{"num_hidden_layers": 11, "hidden_size": 128, "n_experts": 4, "experts_per_token": 1, "d_expert": 304, "d_shared_expert": 0, "hidden_act": "squared_relu", "moe_layers": [0, 1, 2, 3, 4, 5, 6, 7, 8, 9, 10], "router_score": "softmax", "normalize_top_k": false, "routed_scale": 2.0, "balance_loss": 0.000143, "balance_bias": true, "router_cosine_scale": 14.0, "init_std_router": 0.0214, "lr_router": 0.000408, "num_attention_heads": 3, "num_key_value_heads": 3, "head_dim": 32, "vocab_size": 15395, "norm": "rmsnorm", "norm_place": "pre", "norm_eps": 1e-06, "positions": "rope", "rope_theta": 100000.0, "rope_fraction": 1.0, "qk_norm": true, "attn_scale": 0.328, "tie_word_embeddings": true, "parallel_block": false, "extras": ["capped logits"], "init": "uniform", "init_std_qkv": 0.0415, "init_std_o": 0.00885, "init_std_up": 0.0415, "init_std_down": 0.00885, "optimizer": "cautious_adamw", "learning_rate": 0.00214, "beta1": 0.9, "beta2": 0.95, "weight_decay": 0.06, "lr_head": 0.0128, "warmup_steps": 528, "schedule": "wsd", "decay_fraction": 1.0, "decay_shape": "linear", "final_lr_fraction": 0.1, "batch_tokens": 32768, "max_seq_len": 512, "doc_mask": true, "train_tokens": 287000000, "max_steps": 8759, "dataset": "wikipedia_en"}
Below are experts of layer 8 (counted from 0) of a mixture-of-experts language model. Rows are named router (the router's row for the expert), up (a neuron's input weights, with its number), down (a neuron's output weights, with its number) and show model dimensions 64-127. Each number is 500 + 25 x the weight over its row's rms, rounded and kept within 0 to 999. Numbers have three digits each.
Before each expert's rows: "gets" lists some tokens that make up at least twice as much of what it gets as of all text. This comes from a sample of Wikipedia text that the model never trained on. Tokens count by the router's weight.

# expert 1
gets: "\n", "|", "-", "==", "===", " "
router:498491493477533463486526467521505503495477482554490525504484537528495526497499481504529504487506525496542513463510514473509455475523477449442513543544473528521510484473480534506543514478491491
up0:488480540513536515455487487493504531486471514473493483496462513513474475503541491507486542475472576490485494485502510504513476503489494477464444471509537514510509450526445510511509475509496461
down0:501464536491471509521521464497500505530531557511510500561483507475483474522520571523522542485464500501475513475520498516505512518468493516477482493504508487495478466503434485510511484487503520
up1:497481500499487478539419517497517500499471519464493473481489529495467522468492488492452445482491493528487508492514550521485481511530519539451489508520493492491517479468537489534549549495426496
down1:489533518507502537470469501465563492497496534521435472494491504508476479520482501523495518463487555536494535537473530482455487501544473504523507498544467477520473467474437451510503510466500496
up2:483521487492481465501438512475496505472521488516531538489491510472483525506534457479517504531479464478477489497521539534493498465500490511468509511482496530545485512453529494532555460503496496
down2:494475510475472493499491473495514543474488486491459520509492477527523513499473498523488503529492529489497514474512540529543489539479499479495477545530500514472463494539516465517450473500447503
up3:488536509518532492468505512447491490516479450443484453493512488552499499492509502515488470493496487522502512491495523505505511506451461515526508499484457476532505534526480513544503512578478499
down3:510463490508506487509482492531463499507452503470518543483512450501494482460495490558510470530509528458491508458479495496465507507491467464491474488497479497518538490555488512527506527467491485
up4:570464545510461520537475484516511482512527492529511490492525535453504557490520500536467465455514474522493512518492483509483488486517503474487513515488471451501537501512480538564491555477481520
down4:515482496467561476516528522473482456529489453559511498475506530514476498524494491483502523452485534458508501509509516465500435487491480533505534517519505492550486477500547479524488501516534474
up5:502484548471513508511503467512492499482511423518524514494473518493474529530525490470488522506519490524489518451507486481456512485486538493448522495507456501487527518517496566506502508497467532
down5:476498522536528507508503513506512493487512483536471544484484523507550515505477646521520500535538489527509477519491534514468463525465515481507500480499503499524514492485484540487533506481515474
up6:519482514498530488463499483456514485511492481445455493503527469484469516521503498495494516537525495495469496522547498522527494514489480498497469515446492546506502523468458515491515503497507503
down6:452467549480466479482478492493504434516512493558453506471521536531508506484520527500542503505517556486503535519474500522468516494526458508478499519499474482475515508518463464462467505449506505
up7:504500532492528560516513535501558491454527481498522499538468548478425505513523505468520474515515559492457512505488547521459522501504535563486483479502511515496529527530518503525521490506485495
down7:454479497524494522516529474544490465519475502488524491496479523492497520500530579538539477522514479486523464512511501524505568459517493524491529489482520540520518554491487490522524532525488510
up8:532511501484478459449492513465531514497525489502476520482497551444494532463495500492476456524465484539490533473531509460496507499503500512497441492533505514503488454508524527555536509545521489
down8:479487551483461496502489537472476472484540509526510518515517489506493509535485497478494498519505482463491468474476516494503498474521537519532490515525464519512509537481518468467499513505474525
up9:497510506516466522540491518471512489494485484515515508483468524552463503468507489500488502500497525479488505494518482464514521491538481457542462534542501524481473523488499497500543526537514499
down9:531493521503552484507510511552509474494506470468535512524479508487562462458520464485490475509502549495502505482478502461481483513490473457505502504487472457550489492499530503478509479497478493
up10:475498489493504502512465500458509491497507481487541508508493534462508512502524491488482482495528524519519509486519490496535551498507519479520470524483454528472509523483495496495452482525538427
down10:486537464498485593544484535518504496496535509516523495515434450486481485500507461505496498534527497492524514505511523513473517513494457473507533533510492552506530482532494467509478482489528487
up11:464558512508485516511511509541518532515489497491486491465508549494489484533498484532485481513473497478505541487488503503522471502528506514527532510464498529490526495508489499498515520463469494
down11:507493462517504485503498518511549518502513457505498483518525523481503531472519457486504490574511468466497490446486533521511533502459494491462504504474491520465541474498545522463527466482491473
up12:524479511474446527515487513443479503454477519500493534504498516557496498502543475513460512459485508515521497492521457528488494492485510487470454479532466488475490503481489560486553472511478460
down12:502504491540454473517508517518507467467534506491501512470542496476491487489513485562515484529483478506478452502487490498526468482554530509455476508518510474485464482532503479491500477487517477
up13:508530530516498519501504497503473519459460470513518455489493499503500502479486515488484533491432504506488491498526539473500501496497496494480568457496493525497494470536493469493507470535529495
down13:562490538493511476508486479518499450512472503540481482498466478483537477491479538519470506522477512480479504491507476494523488491467509528523566489512469495491488488512496446514496514512515542
up14:476485489477501517499511497468488496468468501499533493440465531523488494514499463499489474495434519509500485495470499498472488532507547493502517465521462528459485510478490577529482533531514501
down14:445502503458490524501516522539515510523480502519525511501489544487479488510483504520487529495503541474518500510453469466483497506517523532480488565469522479456490526488494512510446483463548496
up15:498527511532485499485468520442493465466531521508479471534487500510480528521503515532495522475542491541484516470518511494485502514462481535534516491446528461478513501472509526468496474465567527
down15:506528478505479530491468536493513534508506548530479519550493500555471487492548542505498510521543539529499504535505511507452432470459498489479508505454503481462480491449503511483534484453561517
up16:525511520487504504522468525502551560465510510473539443504462515496503516502475504491526491499451529508505490516480547475472508432489511496532505526516470534487529530527498480505465505500495493
down16:450476446464458530546531529487504493496507479489536523490510461511534496522526530534546543512488471517503473510485499492469502516556532495531515488485501500434527496491494492466482507483480499
up17:523502492481511525499511540508493504451483498492497509483503564478484490540519497493505442467480463535479524501481546505469510486468467467470512454522489517498486493481517508479486497516519487
down17:513480500491478502522529524542523468521486492491519484511486443526483510467477503508467504518502466489507503507499467505495529523513490501494537518460540533497532530522513501509437500489485485
up18:489509493512478519504526489497466496522487522474554491493488524455502503538584487495500515504469533500485494456510507544442519473504453505467524492547476508530519476488516542508487504495479493
down18:477502557483493463488505517514518503513487476493494479508513504487467492523500453514450521518463459491528491485526526558504501467468508481549543528526446486483486506510508508518512470564490519
up19:486492482555494483501484527452534489491518475501517472522472546532479491476498502463484519527541551533488503480492504508508524520458545489525509502530508531468523497493459504472548496484507491
down19:476482517469496525493506469465527510492511514537517462507531558496530466493481584485512504525505500491475451542536500492478521506532495520488513504500493478525502505465495514485473533489535514
up20:501522518484448522474514536510513537490521517531485487482501501479494507540519491522488518477511532524502550488502504473504510498481517517537457505499529569499530540476515521487507505519473496
down20:534505498528510492546548506525495496540499486469479490493499481529492494476510491506465492555501488511468524530511483510476493491469496506494501502445491537529514484495484501485479459487521456
up21:492543494510457491490499525494485491441535495459471505491532492527468537470506484490484467530517478491484496446496469548507538498486514505542488461494490528549502525496528504530475488504540455
down21:474507473526510510523493530524490499462492521485455575525512497479548481503478460494504507491514452531448458529442465527494479487492452478529518512494495540477515505519501498525535511504477486
up22:458543492488486477491509498527506535507531508511516460534478509525503493510471468532522463484462473520476505507506488525473498517477465476469476478549480479484472511494482502490511531503494503
down22:504465487505474494483497479470499499459507466514451503494508525541443511464510496538517514537487506551474516469491498493519513498533486510465478476512523505490523550500494468481517507500525533
up23:500495499468517504482506536495546503516524497464498509470528471517491499448550484507484494488491544476485546520558531526474529455505494450476537530530508506555451513502522497513495469491513490
down23:495473512515557485494487485535491507517443512534507513491471507488508484530562470494531489495511586474540505485504514465487490520476520501447494507439490491503463484514478499527463490495492484
up24:505463510506508461464488505525528542525478507454526483474523487451502521507532486485465528531501509499510473483481497462493506509487511530474460461497531502447501507475467518514525441515490519
down24:519536513507451498483504502492497461520538515516497518521434521447507496509508536499527465490488475510522478545466499495496485486468504539469533500502515498515483486525501482499528509487488537
up25:471482516480538495469494475528534484502522512522539492488465527538492481497471494490506477513491464504506491466479488487527515449558512496471503479489487547547514492513491520516443490510469499
down25:494519515447502501521531493506511479506455547554509516483510498509525506478491473479480511512495444486493547514484503524516485494473515468470493508504486477494508476499541476486513472490478466
up26:523505481479505538503504463463540499503502491472526495534470489502503505478530495510532503480537462482476496527526476495491497528487497493533463519545514525558450518485478512493540478531483435
down26:491549460509509533462538519490520502523473504497583509517528502489496540510488492510538502506499514498482458492533517510538500495494485505509499547483540529489525498483482517473524517494515494
up27:546497520522477509511504487514484488509533513493486523489493528473512518534473494491513491506492444490454502504473491488519516474468523501500503519519532467506497489523493475480494476502511468
down27:537458514532522526464520490519523512490474506490471525505503497453523475492549555490503478525548464487474537476484506496499516481469492484498520504499502464499530468529487506488528495504455494
up28:465494531465511462543473537499517489467482513525477467504535563491464485507509465506476505509506497508450479520506548501486474445504488486480471505537517534482506524470511525482531515494532507
down28:495538508495503476496504485480469490516535523497454503484513483505499471523497537493517519490493450514523438532486517512484468471464481480509561500511515497497483491453432483506523536518510492
up29:494472493478520453491504551479524523496488516490480544494518522473502547509522451542482568494546475455489465501530561491513512503541503504521507496516453545501492551464510502481478524540539473
down29:508477548521518537501461520535480475510503516501513482479445477492509486539518472514505536492489476452516508492458497502462459502473475513493524483465497481507540479479520483507488510528532480
up30:496525500497482514567521506506486509514484476494484511553504505507518488553481525471523449470493478541524530518473471525514516489510519533522501504537466490517505489474519482528501472468458485
down30:474468537556496478490501512462526495528496502515472436496509482478480528514509441503558501498479548487477481486504497508510555517514488526500491483511486515509484539476435518530465463471503495
up31:519479493489499490504507448466514502535495458484516528523498496464501492520509465553495510474467513496464523494488512503510535502493470482493474535503488495476490472479504492480492526492466517
down31:507476519566489528552520510514521471508506503496508516489527508473517468509490456517485495532496517537495522494511553520502471473454458478515548539517484502519477515517491506495514473499459498
up32:477503489449551514476539479429517507501464485426511532501515481523490524540488464512489492475480533511449530528509496502516535472502482493498500466516489469513490480526517503507480481493501507
down32:466505478499526515510538452492462480500487524454453552526523486513517489479520465501528499473459521499494515486488505499486495472501460499509523489487523507439549500525521470492545515503495502
up33:521513507511468476469479516458509536520545513469542518475517525527522480525504490518442485505494480520511545513486525485470511501520470518505499485487498468506501513515519493570503485503520477
down33:512491501517519507516498481482496466528530529519503492470486500492503549539510443530509518508507520500521539540515470509531534523507516485531488457492512513495503508523487506476487517479473562
up34:540503506493533497502504508505533506519487524504568476484478548489515486470531509467460522494520541471494557475531474466485489488511488483495466524510422503522495563541495523526511463545507495
down34:547523547503494501484482505476538537518500531535498491515484474533508464518555480535478522477526476476529520510488498518481491497448491500505477502520508546474502552489542529523513525487454518
up35:526514481489511533532540536528523493488522505497506486447494504504487487478491492473519470528501492499485490480528529447446551515487477473496512504519514514458488501449500529487509514530484460
down35:517488469498500493499512506516499453522481538506523500470476525511483500477491458488522525528500497518487550509510502462479461485531498473493516485472530517470505467486516501493506495501500486
up36:518512591477468492510497527465551530508478509503552507526461468478489499458529507495456485519496527486505491504519492482498501501540527501482474513492461509481495528490524510537519507528453518
down36:520465507514503459499494528502539494526443461469519512478519464488556504523479449501496485513518494459499502480505525510505506518479493508514508517443494480473473478525522479527495504478457473
up37:481488501520487466423499444465523498493476474550490487501448509497479482490516491472513529484484510483489497484444547476467514468511482513536483492497461533515474513530522532471512519495514517
down37:535492471497442521485520556525527529491487523480497589511522507508510502518486443478488528515473484484504512488508508493487504515486500485495514547558470513500499535498518451494494490461499470
up38:477527491497550506491488491478500482528526488516520480477491523511500547478511506498520455532488507514477516485510523503494529499459559486505485503503504519474552495506551516539545504481519457
down38:499490526480477499531525455501530516463486537483490499472499504497516478492509644537529489502498503500480483528477525518537501499510453515506475497511493538497515519500484493482517482498535488
up39:511508486499519535513537509522511479495497516485475481485498490497488503516532500501503483528531472539485483514559512510493508500464511484486458480562526485498493542433496507540451505460533505
down39:468527520479473515499539538449522528487470511538469479520538499518506521518523585515510522472452474488503506490493500483462490502494469479506456490466509510512447502486543470483528473495507503
up40:482515495508496463490527500479526544467493510484497477466496495503507536471526504487435508481497522485449513481515503530439502498484493496460486500499504502527500514488542543537504473536494460
down40:502506496520459543520510484493509504466521476494490493473520515512484500498483553507475496508546502492527517502508524461520429520559449497504509513516527436491532480508486479507474525480514526
up41:549527510506496454473464459463503489473478515472499516490512535556492500491519486557522526512529495510519535510511533529514497475476477556523451495480470499474491513478533486486543464473494522
down41:511474504470533487521554517534508478480513492532494471508581519497507531515527479519506489550503527502493471519489519533504516512532523531472505529440476508481499478481535501502474454520451516
up42:467477513532528491511471515460518506496571491474496468507477471493460521526486475508528534515442508505488517469490493478514531489524527525536508519497478519526511518498492489517533466487481494
down42:463496474501514525514466485491543477478557525489503477498517516488508521499503499519525510464497513502490497537469517505496515517543481509514525474478518470530485483522479441497503570519498504
up43:493510514496486475501531566482521541482534462450540504479520476546482494487522507566445527474522505524470531524530487506435542506541508522461506485491538464472502474498507522540520470508430526
down43:499480461448517476472538510504534540499486458498512483504474468525458515511501533533505505493508481456451481529539477485490522492541522479508501492449499482510488479529478470493462522465504508
up44:470495499503487468504494499471507512502495506420495483491489511523499528520511499526537517488487512494548497501533499491513515518494496509480488527440523499493462537470524520483499501520489528
down44:496487503530501560502529479498484504480526453491475496494527475501506527511486471507483498497480486458551469520456501492515488506507487519483523508505483547465511490494528496505506458528528474
up45:535480502478509489485473494473529483508503528505505466508432526507475525520497479493495463455520538538478492516515515484501492508539526506436527475523482490465496517486491529471511481491535480
down45:513488476480484477537551462513479458489496498512466480486496475467471465523465501521497468495447498485513511501505477484507527534495441483550531515524503459505544515478505507460482498520494500
up46:506472463486509482474510468500479525461516523469474521488498470513521507471497464502502541507494489565482517532534496452510492498485536473463531500462440536528506510508498479497523522538465499
down46:495476541533499509490482517506539525519462503495477515482495528500535506481471509508492491501497480534482484507468529512515545532515477526481547493489488515487488484508494548494488476430514527
up47:540460514482530486513494516446538497493513499505531465470483517488514526522527493521463482490474479523507509519465573506495529524509485473473493471484467527465475541521530510508510517526476478
down47:532511503496497500509493505485473511480497516441515530515519497534524534485486441479508486546508483507495487451509510496509465506526524487536488496507518518488489532574500512445539470511512512
up48:519460504478527509512456494512511534517492477494484507514493541492496495509496498502479458488459501489503517485516469513513508513495524507530543467572490518516507514510514504522487504509510490
down48:488507476460487533517544465489501493497492518552490506530505506470537506495587555518534482491521516479537497534503521507535443521518514519528499470497532484504481470486492500527494495455534495
up49:473536485518529459524483499515502489462498469500544525490493479509470502535484493495481529453500536522487546465476476523481497522501503493509474465522450520499502487498491549556490517509526556
down49:464492496494541510481508511517544497470490417497471502483500497477526534476507476494551489482497469525480505502524483505446476496485515455498503494476487509531502517523548551478499503497471508
up50:520511506491486489479472510534538503496484511471475448538523505507491545477493508514487487514527519438522526492503496480522517524456535563510500492503503511465559488469526508546521475509528466
down50:504529538467493501531559503474492478476481499470436514468514439532540493501492477528474534509504501478515522499494504489538471478510509504540556503475525475440493492511533467490480499522549484
up51:550503478515523520502537507488481517500538523538543487510457513508494519482524452481523496477513500495511479514492525473438489482502479518488482459508463521471502536531523536498507542523522519
down51:520485550480495486500486512488460511540517489496501488559559498507506533528469499489476499521504508499472541491498491529503497479515511482492428505484488485470490519466502468470517524520518525
up52:491512491519488514530522513498486471483513483519488451484510473519497511507476510487463513501497520536492540489490511498440507457486529520494535490497503479471507548429514515508476473482545487
down52:498535493511495499492502548494519492508516523520482481521493495531513491499479543453520490466528515526467563499476511517518483499479479454498563502467522450551479514517495492503515510463526519
up53:494480498493542496453532506533544509500495493462512499518490535446512496448474457510509521513490478534506507504486472502453474487525524529528517485560524526529478551494533511556506532571494477
down53:521500458460473510535521524547530535510508562498507482491513457438501475504483518510508474492473460474528455500475466524461483483500513486515473511470517530514512503494518476479534496439465493
up54:482472466526516435504495525480540500470531481489534530514499523520520513465492502476499520506468503529497483483492483452504520475502516579522519498524534512504471520494520506518478482489510515
down54:498539493517512541498499532501511502497486502525487518497498527515550495536540468466476521531501474502501466526523492479516486523475493519453498526502535512458464504535484474522489459505510544
up55:487504547496545493484458473473483521507471505444477492456518520502490516480507492521449495451470498528513496516529539478530497518510487459495471511475496587506472473467513535472498496514490467
down55:516527530543505499457496527505482520512501516489456499484549438467499464481510472472520511506471514482490533512526514533486518511507551509466473537483522435489509481535479434495510496506501486
up56:500512483460486537483490495490486523510474512525493508525468542540476502517467450513501497521499499557505502531489495533505515527452523500475448480513454473462473465482476510504514522508487489
down56:486466497539474529475531522491511536504521482464481506484471493534516519510470540534506508482535495476485510507476499519484479527458493520500484532519417502450505532474510492486506475519484496
up57:464485504511491466497520491487507505489537453454490513503498523474496509501505491540520494462506446517460482545500480488500489509488490498544494489526519470522490505549510478515447477457519527
down57:513505503506511527452504481534504508495451511506489514510515451474531441483550498489475488536509464453506514495527455512500462468442492479475494532482469506450508469565515534494509477466465474
up58:467552516541504491519430477472486464465489524472467476484496473523493518495499487514472494524510485455516467508527495497516489485533497506530498480504512503522495515500476529476532541461498470
down58:490524479466513474490514513546526488514487503503485478513484461480432509521498516516453541499528534497509532514496484448506433468491466488500496510502489474510485502503511490508504526540433491
up59:542485511479508518529506455542516501508501500514509500499525464505528552488466504490543474494465517519492498491542505478477502508501502516518505553510511524517511480524493515484495538505473505
down59:536505468484450491495504515552491489493501498505494502487497461510535517478509533451529537476550522479508545478513489485505475517493520537475473542450482478527519455489550551508518490507489468
up60:464518489480497501492535494479581504478463496441486518486500557479508494500508497470450506530499485488494526502512501481512513471515510521469472487475524522535466507466490496486513481555542501
down60:494533521520528498511541513507518489498512535524496477522495496498511464500472478472516523495476485483474464475540496520490472465513469531509510525485528519509481474508525498461492511505488475
up61:471498489516536462481498524453507498463496473512531531459533454495533563494486490485486510442475471526528546488516529531484507470509505505490512520492527502534479475482483534524553437513479505
down61:525482524504533497506476520527479467528484501497486471520449504493460543478477503529518524518499507499481512484516511529512523490492516477462517518485549528490509440523494527503523490550489525
up62:490478491488532499433518475532484473500503494511470495523473537466512525522534477506460462536504496470524490492521476504448498489489487540518516517516498455480506492437493482519521517503504523
down62:495540480514490529545478531519535515510513473493505536546474515530536494488471486513478485499515546505516504513487496474506483560492477503519570536468434509498486478489498510501486495500522479
up63:534475523534494509485506490544534507563512516477536454509531504482526500449464493506509499543485519496479497497533520502473519478479466511490516474535488466520525519470500480537495466484525522
down63:490447488522536506511489522515482504500488521484493527525483491457546437477498432508496495511511495465447496509496475487503493499451471506464495503490483486486540485496513427532542451496511495
up64:485521497478457519507522515473511478470502498464487514466473473513488514505474445549464481492483460536499481462466476520481503463516509491496552502497499506526500474479532496510520501541510529
down64:510480490538507493481503494524514565470501443511459535453534503459507441513508479533451510532502506532521506505475495505516523459496487487483499500492466522543490502516533495500535487527530544
up65:501448465511460507468472558515506521512505496518521518513490485486517562516507495466491540460447476474449518533498491501501543505494495510509478513473506484515496504505484474506476499518476484
down65:467474475491464542503507490519503475479464501485511455518453489501519525522501501476535485536466483476465479544468497510509516502512504508505529491482472519446490521520494501506447500494470485
up66:532479495525473509499512550498524495509499483529510470513465569525468472474501502474512524516500493494505552522452515517469502484525487454469453467523513537506525496513497528513515518532526491
down66:462535449508475477505493517498492494511507476500473460493451515527529496515447519513506520457515509501502535526485530517476520511539529497471496527473520514521494528496464461495555524519522494
up67:512453492516520486530460498516488484513521479485551460527476505491472495450471493548500497509455488497480505516504546458490518481465509514456498496494521517481505520549505489510514483503472488
down67:494498460529509500471510488510500497517505552524491483537491502506499482498528497527489502555482455460510511510511494504506529517509488509500448510504524515513469465522492486510520499430513462
up68:512491524505521543457493508528526528537477501527505510522491508524496502539556492547540520496516492495502514504488502500482487542472554498521502548517448493472497484516466537528535487493492533
down68:519514530535485511492499504487523528503469515485484464497472495514502519525444607497508548480501501520513492519457493455488474517484467493492483498557473504492504522478475470526496475516527519
up69:460504505475535497511497524462479527494462461485506513528477507459526491518510472431489486467474520504471547496471480473523527499542489480499501502457474555488493493506498498451481465503515533
down69:475528494473513531502545511486467501513549505455492506518481479512465548545483503507529493469491516529504499494501488499520498481495532463563509495503514528505475465456525520489483440490499489
up70:525511520503494515504471502464480493528510507507480488514499503511486503489516489491509464507474515546501501464523522496515476421490538492496443496544541476470522528445478505467533534530506534
down70:476460454498474473517485503520503500508464490508530517489510489542548511492483500485550492521472469496557469489503485511480497485538547477492506506501527483507511488497506518536518484507455530
up71:544486544495554465478484495518500478481443476474485493499542527469502516506506463497536474497540543529493496497497494516494511519510489516490489549548482502489483493481481516501481474520472502
down71:525498499477496505538549474505539469482470478532500501505509505446483491486493444470515485538511519508502467532496502489525479481427521498471511518546491453478513504526475496469508453503530485
up72:467471513499487525509491514485522480455505452545522495526509496552509483482533477528497504471500497479476485512523473540466559497536512472487494497475517516491517513468490506460518470565496509
down72:518519461498464549522457508563502471513444504519538515489499528496465511452520484517500503506513458468492490495502515437511508525485485467526512527497507506488500476483466499518498522488543503
up73:507501548460498455501515447516527506453471484539481512526521521490515543488506484488500479474490456502461481497496543494486531529492523531508507472494464499528526485532523513529493468507575490
down73:510516413510489516487527507504516529510496527516478517507495513493519523549532482470465480538494533474533473488520531467512471505472508507472508454510482502484502503512423507507477470505470547
up74:512523543525526456531467511538540486536508483505509477533493506466489497469516508474501523488505470491451527459505537541470502482496503525491520483487518500505495509456488510497557447487553525
down74:494472495485498484485531503506507525523497490523457479512510511514492493484488474502506478476525466522492450475492472488499500504467506511484502477433567523498496522468486504486518442498463528
up75:472475501488489499467489502493501526529552519494512482475512454459490537455515481500478501555471502551473495471446480478526498491511500485462520507528500502435494528544501526512478528525516541
down75:470580487533472535522492503525504521512494507497459475486477524490437479470494501492490512492496498488510498513474523443540489523511504504465528504530482478508488483507480510512502486494474526
up76:511506523500509506506462512452476495473510494507503513449485469519471505504506511533438481497526492509495492513510522486523490516480466492538509506472456562466524481533522486502554467498516451
down76:504527518535510530505494462455518467523510484444519530489491525460509465510500547483508505503521525514521517510464525501526490532483451529466535557486479476458525510468474512511471502497553482
up77:491505533504533481483518501515506544472498476498496475509503543543463532497510497479491478512516533497474496477554477487486479501465484473440456526498477498521546514501504589492517520504534542
down77:466496531488560520496502486510533520485521454496512513490499502489514491507512717492500448510508497501507482510514512488489486518496494505487504506501482477507512498481470530491516497497505510
up78:505473516522512508482477510527490508515510502496507503479493511534484528565465488521534515526474580510483523534498510488502510490426538514519528559494522523514519510536512513471484484509477504
down78:500503482514513494456516494503527505510491482499473490467489534517525461508538465498491488583528497485455499495509504520492500456459494462478546498465501454483478468551515492477541511492491482
up79:494499478512518544543522488507494504508510499452519473530462464504461514493528492518425449445470482508503483502474552509490473482465506523470482481570539488486492505464511510522550511515467486
down79:532516456523469486532521508521496515504488525500448493494504499502486518503478519458491519453520471465471494498531469511491475484522473465484506491524552480522462546549508522483479516492466465
up80:535488534488456500492519493486503511483477496496470516502484507477491525479477488484438529471499511510514534485469475535438472518511506480480500497480485476496510503498499480510493507509477496
down80:510518475493439496503546494551504505472495550485520536509518504500493482472525480570484469536467468487497448494532526488540489503501513476487474497559496502493534452477475510462516464467509507
up81:466538532509537485534506517467509506485440480481449496491458514548471510465494503542472517511490554479473504498528502511494493508505504480507462459490489527525545514488476494536526515485491530
down81:489505494473515518483533493447516478534528519494524522471547503517557478537527622522484497465528480507475491509483513515506519509532484501491504514508490490525499520522485492473481519489536513
up82:518486536514509514514468479525540506527454514484490496482539531504525499508515470502484490473510488482482460498491483439498517480513520479474483517534549517474501514482514513488495491534502462
down82:449483549531498543499497474504532510520528527523509516500483479519547463540509472524478505528495524532415502534487487511520503509515477505524517468553492491502502496502552488504500506489475496
up83:515500444510469512490478540519510492484473483484490512518529526532482530492508479527524513504461520527485504495506520478526502467502522513483460489479499493533492513484492482518479499470522495
down83:517528425500488524506518562492527502474459465506486553501493537463511501485521511492522476529508527488450540517487537521517504479456468497508461523470542503494529474519470493510514528485465533
up84:496492486498522535455447529480546489500485455518486515512515489476526459483488472526524506470517566527481515483489517476482503513476518511488450507553511512504483525501507523519478450517523499
down84:496508493479495470548479526533482447485504506517476468527512475486535470491507526522517536483517507501531490522473500517510482502526541517515455533497483492510503539493476513477501494465463472
up85:491529517511444527501492514516488517541489490531554492521487529489512489476509496490484496546482504498510475518532492504521487489501522484496498492497482542470486488491493546449518507521496514
down85:500509467511511478533533461519552484521474497524500542454534476500486511486512484502472487542564464540476507497479523469455511498504467440483489544484502518528483486501522527495518481471531496
up86:487534492497557456486486516446486509489472506480526460519467484510515515533491474474485530493506490529524516522524484477528510527558495496500472477514516518494503513451471526502535517527513515
down86:516474489484502470517508512490505493481481492531487499478536443499492487457508566499500502454494464501512512509507489493491467481474552506492507492492466486462542498515508505504506499491486512
up87:509522518512535497499469500484469476490483467513552513513498496489526489476510513471480488496479496488497547477491517476477515536536517497539482497524501500489546522550507491497549536506532470
down87:509503508501537533513515506525513493489502511467509519461517540505475482527521553494492547507548506499504493509532541522480557510548455515529552507460496534490478473484489512520509485515529487
up88:488563492479449462492515475539532516461519520524512494493446505511489473466514491461489552520499505508494520510527541504508501488510514490511456500491485509497468509430502498517548496509502514
down88:498474465489569502499468476542519485495490501502492488528510531462532496473513409511477484526564577491529516520505503508486538513486512467505519509522475518498505509535508484518523477493503530
up89:535543494497506523498489485431529475521487483509531490497508521548515576493508472525521469472467559558523501493476500506535501494537473535452502499469476489480492491480518477483527508494523508
down89:507529496508532498469508477453525508489474493470499460506469515492484518510481524528453495503519470481560519438450512489507479541524474513491538488506513510502501474461478497498497496500484494
up90:512493547492491532490480524473545495528499502507579492522485541476503476472507473547503535448523470493467493520457495472469511491475528504492495493488493509509463478455507503508511525532505516
down90:534478527492420491513499523538533505476450534498520477525529496497507526515501463451482509541454495504534541456531564540553488466514443516500520517481486504515457497486518483494518475515519504
up91:463466496497497501473506510450526542512489468461498472491491486493495495514518497544503501506448480455508474528521518516543514441474487469498508508525533498471515528536495543487456504505478510
down91:524510472543504524502518488462502522473462501495543510487496483494510502535496437503532472531481493444541481531494506495518502437491490495477519507490479477518535458518534507478482461472504511
up92:477516485495502467480490511444502498497508514521500470466479558535522529506530498513464482490538491526502546526546492448460515496505514484478508466487531465492477495483558511497529533491490450
down92:517465516481505455502496503494457531523503490474506515503537465507474495504447548489512539427501493507458481488487488501525488483517471501523501492506517431536457506498492471462492494521478500
up93:513472501516465435472483534490510494509489499463499498482502491457506522503519488533498481516495508491505488487517532517499517529488494504528472493445507497493524512487487486589514489491501495
down93:524498479459498517516452512495484565529496501507491508465458483518483483483531507483466492523482465482508500507506501497491495507516515453469538521466494485528463493489515541497457477529477443
up94:482447494540479483444501476528487472501506519495544481543482508493498578499518480525508491478493539493502502494488533474526510459527482508540511523481497520515497526515497530586489514508528511
down94:534480444449494494500487475480464494497501553515494507508536505453508536551527516507509547452504525531500498502545521463500475490499487502465507506528472510507485492488488500500503493491497502
up95:463496509516481496500501526445519513516549458457475481509533498499486476490483490526536496495516476510482468506502503472489507518480507560455468496486531506504465494495526535527510492484449497
down95:447475532522470500538541536486488541504515489467473539518493482501507491458498488440477508491485461454505521539500512486499512504507494512490468470494519483516527502487487501537507528497537503
up96:534481500520503508494519472488477514500480488512532513478524516502470480498530464474454501537534533502451518525489526462491475492533484524480519508506498525505484512471506505557531490506510543
down96:515465500493508515508510465524466481496461535520483484493465461501520495491500476497478506515531500505435514486480493504483528525511532478488457469501458527496484466491532512522508524523478535
up97:479493507497489482536516532516502494469498501509500515506513498490478525509501480514526506483484508518484476502511529515481506546525489484482521518532476495439530533490485519486510492487529506
down97:487461487507486483479502498508508483500513428502512502465533522496511482450498504547533489522500473494507519485503482520482516512493526546472483498505522518508517518563528512503493475515475517
up98:474478538530524493449503443517517516523480513487544467470540522516495524469483498530445515508503452548508514535505496463500481494515499501485506508462479509493498533537502502499509496500498452
down98:484528474476494533486495564503546501501502515502507508494555476469551538516510488502521462489519468518489550498538505503523487471499508526502510468499472484531473506519519491521541541508500491